{
  "num_hidden_layers": 12,
  "d_shared_expert": 0,
  "normalize_top_k": false,
  "num_attention_heads": 14,
  "head_dim": 32,
  "norm_place": "pre",
  "qk_norm": false,
  "attn_scale": 0.177,
  "init_std_down": 0.0,
  "decay_shape": "linear",
  "final_lr_fraction": 0.1,
  "batch_tokens": [32768, 65536, 131072],
  "max_seq_len": 256,
  "train_tokens": 271000000
}
Below are experts of layer 4 (counted from 0) of a mixture-of-experts language model. Rows are named router (the router's row for the expert), down (a neuron's output weights, with its number) and show model dimensions 160-191. Each number is 128 + 32 x the weight over its row's rms, rounded and kept within 0 to 255.
After each expert's rows: a language model's description of what the expert responds to. This comes from a sample of Wikipedia text that the model never trained on.

# expert 10
router [136  88 163  83 109 139 160 128 126 153  82  99 104  49 151 128 131 125 127 134 195 142 146 133 121 101 140 123 117 186 124 123]
down0 [106 107 180 126 188 114  89 123  85 125 122 105 112 181 154 134 133 136  73 133 128 147 141 214 128 154 101 237 164 146  99 152]
down1 [114 119  83 124 151 124 138  95 107 146 153  96  63 116 136 138 173 140 143 174  80 139 128 169 167 182 138 126 166  82  84 141]
down2 [ 90 123 133 149 123 169 106 123 130 132  68 114  87 113  89 126 186 117 157 155 146 134 111 120 106  71 160  80 157 135 161 128]
down3 [105 143 143 176 192 122 158 102  74  92 157 145 157 123 124 152 171 114 115 136 176 108 138 105 130 137 108 168 100 182 147 109]
down4 [156  60 118 131 122 165 120 126 131 192 135 125 107 153 102 147 108 103 147  99 180 153 112  70 117 125 106 136 134  94 104 135]
down5 [113 118 113 109 146 139  87 118 117 139 115 157 164 162 114 117 209 131 142  62  84 181  99 188 143 124  56 121  89  96 141 135]
down6 [170 131  97  94  84 121 117 186 109 170 105 144 141 169 111 181  92 102 113 142 134 100  77  93 172 127 120 111  68 168  87 130]
down7 [131 146 127  93 120  81 139 127 115 154 101 118  67 108 108 164 177  85 151 145 106 196 126 130 115  63  74 143 103 171 108 109]
down8 [103  89 137 131 143 168 132 168 133 189 150 141 171 158 165 159  92 120 120  70 137 170 142 169 141 178 120 107 158 143 115 105]
down9 [132 120 109  66 154 118  88 159 158  72 181 140 139 138 146 140 133 113 153 178 121 110  75 170 141 122 114  80 157 115 171  72]
down10 [116 128 106 202 141 113  76  79 104 177 116  89 191 165 123 142 183  65 112 141 119 127 172 146 175 160 112 130 157 120 131 177]
down11 [135  88 153 106  80 109 118 205 143  93 131  46 150 153 149  94 134 133  82 101 162 108 110  75 139 136 125 120 132 170 151 133]
down12 [ 93 143 172 110 125 184  98 144 137 125 102 118 102 146 132  48 100 131  97 167 183  69 183 175  92 125 117 149 143 117  59 147]
down13 [134 117 156  73 162 132 121  95 114  98  44 158  94 115 140  97 109  87 122 125 119 144  86 164 150 130  94 126 142 125 111  94]
down14 [163 161 143 100  74 162 116 147 159 138  78 148 121 159 116  88 151 144 162 175 100 109 133 133 149  98 149 136  71  95 110  96]
It responds to: Line breaks after biography headings, table pipes, and clause-linking words like when, while, but, after, with, by.

# expert 0
router [124 110 123 134 137 185 105 159 136  66 146 145 127 178 103 143 140 116 152 123 123  85  89 150 107 123  98 112 120  60 120  71]
down0 [134 109 114 146 141 136  99 160  91 171 151 141 134 151 206 183 104 149 127 196 155 121 123 106 160 104 158 178 156 148 156 124]
down1 [154 114 190 123 162  79 129  65 105 101  86  87  99  82 143 108 165  92 122 134 101  71 131 107 229  92 116 108 145 128 161 105]
down2 [ 97 174  91 163 112  64 147 133 114  77 112 114 139 119  82 157 165 167 140 137 134 120 101 197 102  63 109 148 181 128 111  91]
down3 [131 133  81 127 152 121 199 114  80 143 149 168  71 156 147 157 163 143  81 105 116 152 121 179 186 140 169 131  99 135 136 129]
down4 [ 94 101  98 104 153 125 128 174 106 148 122 157 121  90 124 156 134 150 149 125 123 104  99 149  40 159 145 157 157 143 119 127]
down5 [ 70 127 130 118 169 172 101 126 131 144 166 154 162 104 106 122 151  85 148 146 146 154  54 130 101 126 123 103 103 195 109 123]
down6 [108 163 139 153  63 105 157 110 108 153 142 117  74 179  70 153 116 132 137 115 156 120 167 124 145  93 136  96  98 154 125  88]
down7 [123 115  95 112 137 144 111 109  85 132 129 137 131 146  96 140 151 136 107 120 108 161  55 105 119 188 115 170 113 102 172  75]
down8 [127  79  89 129 162 171 145 174 125 122 174  79 142  99 173 103 108 139  95 170 150 155 142 115 112 173 116  82 229 154 139  87]
down9 [141 120 120  57 150  84 136 106 146 138 152 124 123 161 126 122 114 152 115 129  68 113 134 129 177 141 162 173  64 149 121 165]
down10 [104 194 142 167  88 102 133  46 114 104 118 109  95 121 148 139 165  68 105 159  90 120 191 144 132  93 151 157 121 149  92 126]
down11 [143 184 143 151 127 166 139 128 115 131 152  65 154 122  99  65 118 116 150 110 123  81 153 113 130 208 215  80 153 143 159 112]
down12 [109 162 151 127 118 166  75  71 139 107 136 128 115 117 162 120 176 142  92 112 121 119 159 141 126  72 112  90  74 184  84 153]
down13 [ 73 127 155  76 102 133 140  61 145 153 131 187  47 101 165 139 181 112  64 190 132  83 151 146 132 105 141 139 176 112  82 114]
down14 [ 97 140 119  98 131 147 124 118 144 137  63 102 145 113 160  97 143 120 197 185 111  55  80 126 103  97  93 170  71 145 106 153]
It responds to: Short consonant-vowel word fragments inside names and rare words, especially w/wa/ri/li/ga/u, as in wa-fer, Polypha-ga, Je-u.

# expert 13
router [ 84 118  99  91 141 160 164 145 164 184 152 124 167 123 114 122  50  72 140 169 160 154 175 157 108 176  88 210 183 154 120 188]
down0 [ 62  83 142 157 166 137 104  96  97 157 135 135  54 156 172 162 155 108  93 171 157 119 115 177 197 140 178 195 178 154 135 139]
down1 [158 114 127  83 110 116 131 119 114 136 130 127  78 102 142 125 161 117 203 133 125 110 115 150 162 123 142 164  60  86  78 113]
down2 [153 135 100  96 181 148 117  96  84 135 153 102 136 110 160 172 109 129 122 111 111 188 146 120 152 143 117 131  77  76 102  92]
down3 [131 135 162 123 175  93 141 127  51 163 172 156 125  64 139  91 164 141 144  86 139 134 106 144 151 128 160 123 146 170 100 113]
down4 [143  95  76 179 165 109  89 121 141 172 160 174 106 127  89 131 123 110 148 111  96 119 206 151  60 122 150  93 172  85 166  93]
down5 [ 95  79 142  97  67 148 131 106 155 126 107  97 120 125 121 155 155  62 145 146 121 104 132 155  89 156 112  80 124 166 101 132]
down6 [163 118 138 181 108 105 118 179  94 136 186 150 108 172  67 114 115 110 140 123 143 126 170 135 165 154 168  51  94 169 142 122]
down7 [128 130  79  93 127 128 105  87  94 145 113 122  87 170 148 173 185 132 127 125 121 146  84 153 123  62 119 115  68 145  89 137]
down8 [189 108 118 171 121 148 106 125  87 149 171 137 137 100 157 124 135 129 128 156 203 131 129 143 120 204 112 154 183 150 141 165]
down9 [187 126 111 128 119 141 174  74  92  67  66 120 111 120 121 181 115 169 170 144  71 100  78 138 139 116 126 126  62 162 130  95]
down10 [149 191 125 166 137 119 150  94  86 112 163 117 137 105 125 123 141 147 201 212 119 155 117 160 131 106  85 147  98 130 110 107]
down11 [203 124  63 128 134 149 101 123 166 146 140  97 114 137 132  96  89  88 115 128 150 123 121  72 151 153 174 152  94 159 130  97]
down12 [140 161 170 170 157 168 134 128 114  54 102 204  98 152 142 137 130 181 103 134 146 122 117  97 124 108 135 123 119 164  75 122]
down13 [ 99 107 129 184 134 108 104  90  96 112  89 104  95 100 167 174 135 135 100 158 158 125 142 156 143 213 163 151 123 138 110 126]
down14 [139 166 120 131 135 129 127 127 140 126 102  94 119 146 160 121 204 121 149 116 131  63 146 105 106 133 118 137  97  99 128 113]
It responds to: Pieces within words like di in audition, subsidiaries, Ca, Ro, ba, plus lone spaces, opening brackets, and CJK bytes.

# expert 3
router [125 145 127 127 108 159 179 142  98 136 126  83  99  17  97  66 111 136 157 153 169 118 144  56 133 105  96 117 100 147 127 155]
down0 [ 54 110 122 150 165 158 138 183 146 166 138 134 134 105 153 131 158 176 130 152 158 147 178 164 144 115 140 170 193 117 123 110]
down1 [ 10  81 144 160  97 132 120  96  85 135  92  99 126 117 118 135 159 141 150 100  95 120  96 165  94 155 101  96 143 140 134 150]
down2 [ 70 118 120 162 167 137 133 127  95 133 163 127 124  90 146  82 180  89 191  97  75 131 157 208 155 110 143  86 105  96 147  92]
down3 [155 169 112 107 130 105 164 116  90  90 145 119  51 113 183 106 124 108 193 116 183 138 136  65 133  85 186 133 177 143 129 157]
down4 [171 147  79 135 123 114 113  74 138 160  47 114 106 178 132 129  94  92 107 105 146 132 113  89 104  33  57  61 172 141 116 135]
down5 [ 68  76 166 106 105 131  99  82 133 183 127 112 136 149  81  74 172  83 140 142 166 131 171 182 126 106 110 104 154 191 115 121]
down6 [157 142  97 140 130 174 130 132 142 106 119 140 164 123 131 129  79  97  77 125 132  86 139 166 177  91 142  76 147  97  79 100]
down7 [116 148 166 114  86 125 103  73  97 162 135  98 101 159 145 153 152 163 177 108 195 166 141 135 198 104 177 103 167 143  92 115]
down8 [126  92 128 197 106 165 163 118 100 148 219 170 127 101 143 124 148 136 141 158 131 168 104  83 153 122 119  73 159 150 185 175]
down9 [176 133 165 109 129 143 120 122 123  94  99 111 113 164 167 133 131 108 118  99 175 131 123 168  83 155 133 164 112 105 180 133]
down10 [139 153  78 139  78 141 188  95 133 119  97 102 130  96  99 108 161 133 160 131 195 140 151 160 176 116 121 140 109 139 120 136]
down11 [160 121 122 175  91 124 106 122 165  12 123  90 166 123 100 111 102  99 153 115 114  29 157 141 123 124 128 176 163 175 153 132]
down12 [131 203 101 154 114 169 158 155 147 155  81 120  95 138  70 115 131 148 116 120 136 159 155 128 110  67 134 120 100  71 107 147]
down13 [148 122 174 151 110 144 191  83 145 131 140 139  55  74 190 109 130 109 114 154 148  90 148  78 140 121 137 121 206 114 158 150]
down14 [132 102 132 127 105 180 150 138 205 131  97 140 103  89 135 169 104 191 197 175 127 111 126 153 109 112 128 151  82 113 115 122]
It responds to: Function words like have, has, of, an, with, plus name endings such as es in Andreessen, ean in Mediterranean, and = in headings.

# expert 4
router [137  82 133 113 111 155 157 143  83  83 122 110  79  43  86  72  82 136 163 143 162 117 138  70 135 146 135 133 105 133 119 145]
down0 [122 151 169 108 120 123 161 121 178 177 100 162  77 124 174 139 140 127  63 159 115 149  80 153 163 120 128 150 105 180 128 117]
down1 [ 60 128 152 103 107 135  61  79  86  70 100  62 122  82 138 103 148  88 149  95 100  42 123 128 129 140 136 106  97  88 115  71]
down2 [109 130 181  88 107 140 122  77 140 101  71 125 165 110 139 120 139 109 134 125 126  83  83 142  65 127 137  85  75 116 107 137]
down3 [ 60 166 157  71 117 102 153 102  78 129 127 111 125 160 137  93 127 146 143 124 128  81 114 202 136  92 131  94 103 163 101 118]
down4 [158 101 124 130 134 131 161  68 148 162 110 135  78 122 118 131 120 178 143  95 125 138 146 140 105  71 130 150 165 158  67 171]
down5 [125  55 133 143 125 127 142 133 141 115  94 117 115 112 127 148 132 123 125 171 161 135 108 110  85 150  88 114 124 189 155  99]
down6 [126  86 116 121 117 102 155  60 121 143 144 142 120 186 123 103 110 140 137 155 173 204 155 163 143  98 175 160 119 139 126 168]
down7 [136 165 178  66  94 125 140  99 166 108  95  73  95 116 121 210 142 125 149 153 142 130 153 155 149 133  80 155  67 105 117 127]
down8 [140 126 124 139  85 148 100 131  50 106 167 136 161 115 129 103 140 160 184 115 124 142 122 113 171 158 157  95 150 152 107 152]
down9 [151 117 127 102 125 121 109 123 177  69 138 134 152 147 146 138 110  53 124  82 135 138 159 149 118 154 124  94  93 135 145 132]
down10 [119 127 116 170  88 117 174 169  86  77  85 150 131 119 154 150 150 103 103 142 127 138 200 138  97  76 125 185  92 146  87 169]
down11 [165 168 137 195 172 159 105 159 111  51  94  97 136 122 128  92  94 129 162  76  94 133  85 113  84 146 164 102 122 170 107  99]
down12 [ 87 139 162 132 168 155 129 113  62 122 141 139 141 147 160  63 148 106 139 121 149 134 155 164 162 173  80 123 116 169  32 140]
down13 [130  91 119 145 124 143 157 138 159  96 148 180 184 132 158  97 128 134 135  64  89 106 153  89 118 122 122 165 123 119 105 196]
down14 [100 166 139 128 115  96 192 177 166 143 115 120 122 160 172 119 120 152 165 116  59 111 112 111 144 170  73 117  58 112 117 168]
It responds to: Collective or institutional nouns such as family, States, Association, Republic, plus plural s on decades and nouns, and list digits.

# expert 5
router [132 164 153 123 148 108 111 124  87 189  85  89 109 101 151  57 182 123 121 139  81  64 140 140 193 194 111 126 113 175 137 198]
down0 [121 152 150 147 181  91 126 146 124 166 148 145 104 159 194 184 102 158 103 148 134 131 133 143 117 161 150 146 160  84 127 132]
down1 [116 122 113 107  83 159 142  83 148 132 172  83  82 107 166  95 135  47 135 100  94  83 128 129 152 121  92 198 160  82 105  95]
down2 [155  61 153  84 129 145 128  77  78 175 165 115 127 104 124 135 104 111 175 119  74 132  90 149 117  89 117  92 137 130 169  86]
down3 [182 195 115 166 132 120 154 162 118 134 155 169  82 183 103 140 159  86 114 135 131 140 107 116 174  70 115 101 194 174 148 130]
down4 [110 115  93  93 211 136  76 139 142 114  90 170 134 108  81 137 124 121 178 112 124 191 134 133  72 134 168 164 170 132 163 107]
down5 [145  58 171  95 103 122 141  85 115 124  94 123  89 144  87 116 126  94 185 118 102 122 112 124 132 179 119 115 146 137 169 139]
down6 [121 164 138 100 126 182 136  97 135  93 155 130 140 128 104 157 128 120 117 166 158 173 204 127 171 115 173 104 141 107 145 171]
down7 [107 136 136 117 134 170  98  81  87 127 136 118 113 139 154 153 115 148  99 116 117 118 170 140 146  62  98 145 106 176 127 120]
down8 [127 121 130 156 129 126 134 113 120 151 170 155  86 120 133 101 122 123 155 124  59  65 128 116 132 198 105 129 130 165 142 121]
down9 [166 172 105 132 103 159 188  89 117  92 126 106 190  68 153 121 128 138 123 106 151 158 167 154 199 140 134 193 135  96 164 120]
down10 [ 95 179 115 159 146 147 140 139 111 105  72 132 140  90  82 112 124 130 108 124  89  88  86 135 120 132 178 126  91 154 180 124]
down11 [108 161  86 192 137 160  84 136 160  95 121  84 206 141  96 154  95 128 145 136 127  88 178 168 134 211 173 142 142 152 135  61]
down12 [129 171 161 105 120 153  85 182  89 133 103 126  81 141 166  95 140 159 148 154 153 164 208 158 111 141 158 119 149 123 126 128]
down13 [102 172 181 138 204 161 123  81 146 121 129 161  82 137 178 116  95 142  96 151 194 119  96 112 122 153 105 138 168 109  84 106]
down14 [122 139 137 108 150 107 168 171 142  71 104  96  91  97 182  69 142 141 133 139 107 149 183 120  99 128  70 112 132 144 138 139]
It responds to: Month names in release or office dates, year digits, and the prepositions in and on, common in album chart and biography text.

# expert 9
router [143 108 104 113 181  84 110 131 147 128 108 131 131 102 135 106 109 118 167 131  83 109 111 147 158 127 102  95 132 182 131 128]
down0 [105 111 114 145 165 138 100  84 121 172 162 109 115 111 120 137  93  82 127 119 151 103 127 102 176 138 130 153 180 123 169 141]
down1 [ 94 106 118 150  99 108 159  93 141 118  69 132 133  83 142 162 115 170 152 108  83  99 109  99 136 179 102 182 157 118 114 107]
down2 [140 132 126 182  51 100 115 101  98 180 140 123 111  71 116 140 166 115 132 114 131 181  92 153  98 122  90 194 108 169 151 104]
down3 [126 112 127 129  82 148 107  95  92  90 117 158  38 136 171 110 158 149 167 117 158 144 169  85 121  75  94 131 153 148 188  78]
down4 [ 66 200 184 130 215 192  82 175 115 184 159 163 105 133 152 112 155 126 106  61 127  96 153  99  88 125 132 132 120  97 148  96]
down5 [133  81 135 108 149 156 127 144 136 100 113 148 128  99 132 147 146 161 132 154 150 159 123 186  61 183 110 158  66  99 126 117]
down6 [160 109 169 109 101 113 171 137 130  80  99 103 149 131 115 134  73 170  76 108 128 121 149 126 141 120 100 118 152 168 188  90]
down7 [100 179 145 114 124 151 156 120  96 220  82 113  81 151 134 197 137  87 113 127 119 118 150 152 136 100 120 125 133  94 104 128]
down8 [179 108 136 144  84 129 177 118 133 133 122 121 190 119 120 133 128 112 113 164 183 198 123 119 171 151 188 122 138 110 177 115]
down9 [190 135 152 146 109 146 112 145 175  71 161 128 153  81  98  58 120 122  79  93 185 129 126 108 144 151 120 166  84 152 191 105]
down10 [113 123  93 148 117 152 208  94 133 117 123  74  97 138 103 110 110  98 106 169 134 157 134  59 140 125 162 149  76 143 117 161]
down11 [ 87 148 125 152 115 123 104 135 120  99 123  99 154 112 117 113 105  87 173 107 127  79 161 128 102 153 201  96 123 113 157 117]
down12 [ 83 108 150 158  60 111 139 103  85 131 183 138 127 105 172 156 171 119 113 127 116 107 118 175 156 113  91 154  68 153  84 102]
down13 [104 105 128 150  98 155 153  86 104 103 121 161  90  80 171 116  89 109 177 215 188 129 135 137 124 149 124 195 122 128  79 142]
down14 [129 125 155 107 151 163 155  91 108 162 104 135  89 123 127 163 143 167  92 146 162  38 120  60 105 115 124 175 104  64 108 100]
It responds to: The verbs was, is and were after it or population in census and biography sentences, plus to, first, into.

# expert 14
router [124  69 144 143 110 156 151 139 151 142 139  97 110 115 117 120 178 127 159 125 162 101 150  65 107  86 106 128  44 138 156 152]
down0 [122 129 152 129 110 118  56 187 122 101 150 150 141 141 196 130 153 128  33 155 103 115  99 219 142 158 142 189 147 113 192 131]
down1 [ 91 107  99 104  96 133 104  87  63 134 108 113  88 149 102 100 103 137 170 131 122 127 148 109 181 128 107 186 136  95 120 113]
down2 [109 157  88 121 110 129  56 107 114 209 135 149  94  94 138 120 153 129 126 151 182  85  80 151 114 130 117 108 127  84 144 103]
down3 [142 117 180 117  63 113  84 162 162 104 144  96  53 129 212 121 152 132 178 103 176  68 105 173 165 137 128 145 120 157 107 135]
down4 [ 45  97 109  74 154 184 147 120 141 212  98 155  86 143  90 118  86 138 146  84 145 130 184  71  90 149 129 149 119 114 142 120]
down5 [ 92  77 165 147 106 141 133 109  73  52 121  86 134 132 121 111 204  95 163 129 193 122 156 139 126 155 113 156  60 155 125 125]
down6 [124 101 134 173 112 188 114 176 153 118 182  99 112  86 134 161  92 125  78  97 206  78 171  79 204  97 149 108 107  77 101  98]
down7 [129 143 156  69 121 170  93  66  66 152 177 121  86 122 124 106 157 104 130 105 178 176  74 145 120 100  89 107 127  96  98  86]
down8 [152 177 148 176 139 142  96  71 129 204 154 124 131 105 171 129 161 169 122 140 127 157 115 156 124 124 125  58 127 113 151 182]
down9 [139 160 132 115  97 161 146 142 141 114 157 136 150  96 107  93 118 119 132 183 145 139 153 140 100  63 105 143 108 138 152 109]
down10 [ 97 164 102 170 130 142 140 129 124 129 150 122 157 139 109 174 117 141 137 143 161 137 151 139 213 106 140 121  94 108 119 137]
down11 [ 79  86 155 100 114 120  67 150 174 144  84 102 144 135 113 130  77 107  97 144 137 138 149 174  91 175 173 191 130 183 146 103]
down12 [132 184 147 144 102 159 195 156 112  75 132 111 114 132 117  77 139 120 161 106 121  55 181 140  93 155  81 131 155 143 141 150]
down13 [ 99 136 107  56 127 113 133 136 108 156 202 162 154  69 183 120  97 125 123 192 121 123  67 170 118 133 104 185 104 134  95  73]
down14 [123 144 145 102 105 165 158 142 156  97  77 105  80  99 146 118  34 111 213 120 144  73 123 126 143 123  80 120  41 143 122 124]
It responds to: Bare spaces, hyphens, == section markers, the letter i inside words, and parts of football statistics tables.

# expert 12
router [153  86 119 186  83 154 140 136  79  98  88 120  89 133 124 110 135  99 115 127 146 104 171 124  54 176 160 141 115 154 190 217]
down0 [105  94 126 150 115 123 125 133  86 131 122 165 182 119  88 118 168 143  89 124 143 151 163 147 131 139 223 126 155 204 164 168]
down1 [ 52 160 117 158  89 110 163  73  95 181 129 103 105 144 184  80 145 112 148 103 144 123 101 128 156 161 118 142  90 128 106 116]
down2 [ 92 148  92 138 118 101 124  91 126 116 192 108  81  64 157 134 150 157 130 143 106 103 116 164 143 144 107 103  93 161 169 120]
down3 [ 61 129 115 146 135 107 138 145  88 166 141 104  85  85 172  89 179 149  97 149 174  96 102  88 163  77  66 117 106  95 143 106]
down4 [181 103 100 145  72 184 145 128  99 129 161 121  80 174 124 169 118  80 140 114  76 148 177 130 155 135 108 188 127 153  60 114]
down5 [104 161  87 107 172 156 133 143 106 123 140 136 134 115 164 118  92 164 208  64 120 130 127 101  86 134  85 155  48 126 158 127]
down6 [123 101 118 133 131 113 176 136  75 102 136 103 123  87 150 182 115 176 130 118 153 151 191 134 156 170 146  88 113 120 126 133]
down7 [ 77 118 121 105  99 130 116 104 116 168 137  91 114 162 137 131 170 137 188 104 178 187 167  49 180 125 122 135  94 152 122 125]
down8 [139  57 110  96 144 161  99 147 106 141 109 134 128 118  97  99 191 122 129 117 128 125  81 144 123 156 121 125 177 153 141  88]
down9 [179 180 111 112  97 127 132 137 165  99 156 117  86 134  92 112  68  83 161 129 120 131 109 163 103 118 131 116  97  78 148  93]
down10 [ 66  93 132 142 158 103 169 119 135 179 133 132 162  93 114 155 148 127 128  67 106  65 145  89 159  83  75  58  99 139 108 161]
down11 [128 137 181 142  75 151 135 129 106 143 139 130 136 142 179  30  86  30 106  94 124  79 173  95 112 146 183 141 189 147 151 123]
down12 [144 144 145 144 108 136 125 149 111  90 138 153 120  97 178 178 129 142 170 149 105 125 184 136 122 113  61 159 163 123  58 172]
down13 [ 94 104 152 141 136 104 161  91 137 111  93 131  60  69 143 128 200  80 132 111 136 110 137 126 139  99  98  99 165 140 108 138]
down14 [121 176 169 131 122 109 141 124 164 114 117 138  94 129 171 117  89 126 126 130  73 141  94 167 157 123  68 162  96  86 144 100]
It responds to: Word-initial pieces like re, ex, pre, di, ci and digits inside years, plus University and School in education contexts.

# expert 1
router [ 88 148 187  82 127 110  88 150 146 132 101 141 127 141 127 173 187 163 135  91  93 186 165 165 111 112 206 102 156  77 124  84]
down0 [153 147 169 118 221  91 148 111  60 165 150 147 135 132 165 154 123 132 143 142 132 155 152 183 130 131 184 136 216  86 165 130]
down1 [ 69 124 107  93 137 155 153  92  72 133 166  88 113 124 204  87  92 151 119  79  91 108  91 103 169 171 165  75  87 131 146 105]
down2 [ 96 119 125 137 116 122 114 160 103 160  89 131 106 146 162 145 181  84 155 111  65 117  88 186 155  77 103 130 128 131 175 129]
down3 [109 196  85 161 162 104 129  95  56 107 101 178  17  85 166 139  99 152 146 164 172 112 123 120 166 105 155 135  89 113 116 166]
down4 [132 111  71 109 178 154 133 152 151 126 131  93  45 124 180 145 124 130 199 126 122 149 156 119 122 104 110 125 153 106 131  83]
down5 [123  89 114 101 108 162 122 117 212 134 124 143 135 153 146  91 137  70  99 127 159 161 129 111  93 100 110  98  83 160 122 175]
down6 [167 129  87 103 102  94 147 144  63 141 133 122 141 105  89 149 102 148 171 152 118 102 165 199 193 106 142 102 133 112 144 137]
down7 [134 114 127 119  75 182 135 117 108 185 138 131 115 126 157 133 156 190 110 149 184  83 166 145 137 101 115 132  98 159 167 167]
down8 [134 120 125 159 123  96 114  82  76 128 161 118 153 101 165  89 177 185 127 142 180 146 152 177 155  95 164  40 144 116  94 157]
down9 [152 196 110  64 101 194 132 122 109 119 119 155 163 143  94 144 121 127 113 127  86 132 145 112 143  87 127 136  92 117 183 113]
down10 [ 67 197 136 185 109 108  71  46 115 100 115 127 142  82  99 140 198 124 114 132  89 156 148 138 121 144 175 100 111 129 147 124]
down11 [147 142 112 146 161 147 126 135 167 149 158 110  98 151  94  88  92 126 118 110 129 151 143  77 106 152 186  87  99 127 135  99]
down12 [115 166 156 186 110 125 152 137 135  68  95 118 145  83 134 114 141 165  88 102 163 104 116 222 106 142 103 115 118 125  49 148]
down13 [ 84 180 148 117 159 114 127  30  57 159 140 193  94  56 167 173 141 118  89 112  86 109 114 151 120 118 152  90 165 180  65 124]
down14 [144 191 109 185 156 181  82 119 134 149 112 110  94 122 106  93 151  80 160 106 150 115 172  89 145 141 117 123  99  83 184 129]
It responds to: Short consonant-vowel pieces inside longer or rare words and names, such as ur in Coelurosauravus, ap in catapult, fin in financing.

# expert 2
router [128 113 114 116 161 132 157  77 136 110 181 152 186 128 156 140 146 153  52 140 129 123 125 124 134 108 174 124  81 133 144 122]
down0 [124 101 177 155 147 109 147 109 107 117 129 172 148 134 195 102 101 124  59 165 132 165 132 138 169 132 211 160 157 126 139 128]
down1 [140 101  91  89 115 154 123 123  80 146 125 119 141 143 120  66  76  98 108 137 185 191 137 128 161 109 148 158  34  77 113  45]
down2 [115 121 130 152 137 140 125 114  68 144 129 158  85 155 103 157 115 127 106 157 173  99  71 109  97 137 123 124 154 228  70 187]
down3 [ 91 152 185 162 178  88 138  72  84 137 145 150 110 112 194 111 145 139  97 132 178 144 135 103 131 106 150 195 135 122 138 139]
down4 [148 120 129 138 136 113  87 122 147  89  94 112 108 129 145 116  83 132 104  63 125 128 181 124 126 110 133  84 129 132 125 163]
down5 [ 87 150  89 133 139 118 109 153 118 150 124 102 124 138 122 157 220  95 169  97 137 107 116 124  66  97  85 126 136 157 137 103]
down6 [134 117 133 147  51 110 152 129  59 115 126 130 127 116  74 109 113  95 114 215 182 143 164 133 190 100 130 145 165 156 160 114]
down7 [142 185 121  60 146 153  75 113 105 178  91  90  33 140 145 148 203  77 124 133 165 125 144  88 160 121  74 141 120 125 163 187]
down8 [189  93 156 125 113 103 190  79 161 179 179 128  97 100  82 141 164 165  94  89 196 153 109 186 106 104 103 166 181  50 123 134]
down9 [128 118 136 136 141 157 172 118  94 108  78 140 128 122 113 114 183 115 105 184 125 135  91 135 132 152 125 107 144 183 120 104]
down10 [124 171 124 174 140  80 102 119  76 120 105 142 135  96 162 124 167 124  88 131 165 126 109 174 104 100 147 144 119 150 140 151]
down11 [129 118 134 133 140 103 113 189 161  95 126  66 177 195 145  49 122  95 166 147 163 134 116 106 115 124 140 120 119 162 150 116]
down12 [ 94 119 126 130 135 140 102 147 108 122  88 120  87 100 118  94 134 101 108 153 103 117  93 187 162 121  87  78 140 151 121 123]
down13 [155  93 144 138 101 124  97 109 142 120 163 144  95  98 149 137 161 156 156 175 124 164 191  89 201  94  98 130 158 139 144 128]
down14 [ 92 178  95 128 154 146 116  89 172 113  68 145 124 122 153 124 127  96 173 138 128  52 140 132  66 144 127  75  96 133 136 108]
It responds to: Closing syllables of names and words like in, en, on, an, et, often in foreign names: al-Din, Wimble-don, Meul-an.

# expert 7
router [138 118 159 157  42 173 153 167 145 171  85 116 151 129 104 125 133 174 161 212 175 124 108 107 165 118 147 211 165 112 170 134]
down0 [106 106  69 147  90 111  95 150 112 163 137 108  71 119 171 143  65 159  90 134 145 101  83 136 150 184 175 139 117  92 156 115]
down1 [104  90 120 134 129 207  65  98 126 119 111 116  79 152 109 129  89 122 128 120 171 147  99 121 183  80  82 133 132 154 141 161]
down2 [137 132 119 138  79  84 115 135  80 100 154 110 139 110  93 164 157 169 145 112 186 152 134 148 119 123 169 152 106 142 113 148]
down3 [ 80 158 169 129 165 100 165 137 107 176  71  97 103  84 146 146 112 185 134 157 151  97 106 187  98  53 143 107 158 117  99 165]
down4 [ 62 105 123 100 171 145 109 103 154  84 118 133 138 188 129 117  82 163 145  99 151 152 146 122  71 119 106 158 104 107 165  61]
down5 [ 98  78 108 123 152 140 111 101 125 154 149  88 139 113 102 145  90 115 116 112 138 126 107 181 121 121 102 127 127 119 120 134]
down6 [162 144 109 107 129 102 114 170 140 151  99 137 117 128 100 200 101 165 117 124 187 114 158  91 176 148 181  56 100 116 106 111]
down7 [ 89 134  77  93 106 134 139  88 105 151 136 110 104 129 119 175 162 120 109 161 153 157 118 151 153 119  64 129 110 146 151 139]
down8 [141  87 122 107  97 160 145  90  86 105 143 135  88 181 148 100 187 154  98 141 122 173 156 194 133 118 170 113 138 172  56 186]
down9 [139  88 174 102 103 130 147 121 126 112 116 145 169 162 106 111 103 145 147 162 136 118 117  83 119 102 147 165  91 131 110  66]
down10 [101 179 160 132 105 137 123  44  98 107 135  58  82 129 132 138 110 156  87 131 120 113  91 180 156  86 119  97  47 121 122 129]
down11 [139  51  29 120  89 186 122 153 149  78 157 151 150 160  52  92  64  82 134 114 116 112 132  87  96 147 123 130 127 138  74  67]
down12 [101 150  87 138  89  98 146 161 100 130  93 126 111 133 147  88 146 131 102  76 103 111 161 128 120 145 134 105 127 110  89  98]
down13 [ 95 167 190 100  77 112 124  52 118 152 131 208  23 143 166 114 205 192 142 147  82 119 189 140 140 127  64 101 134 162 104 156]
down14 [ 87 164  92 126 135 166 157 129 109 120 134  96 137 142 162  89  74  87 193 156 106 111 122  67 158 136  75 150  73 140 156 109]
It responds to: Word-final o in too and to-o splits, single capital letters, plus commas, the and a in lists, coordinates and chemical infoboxes.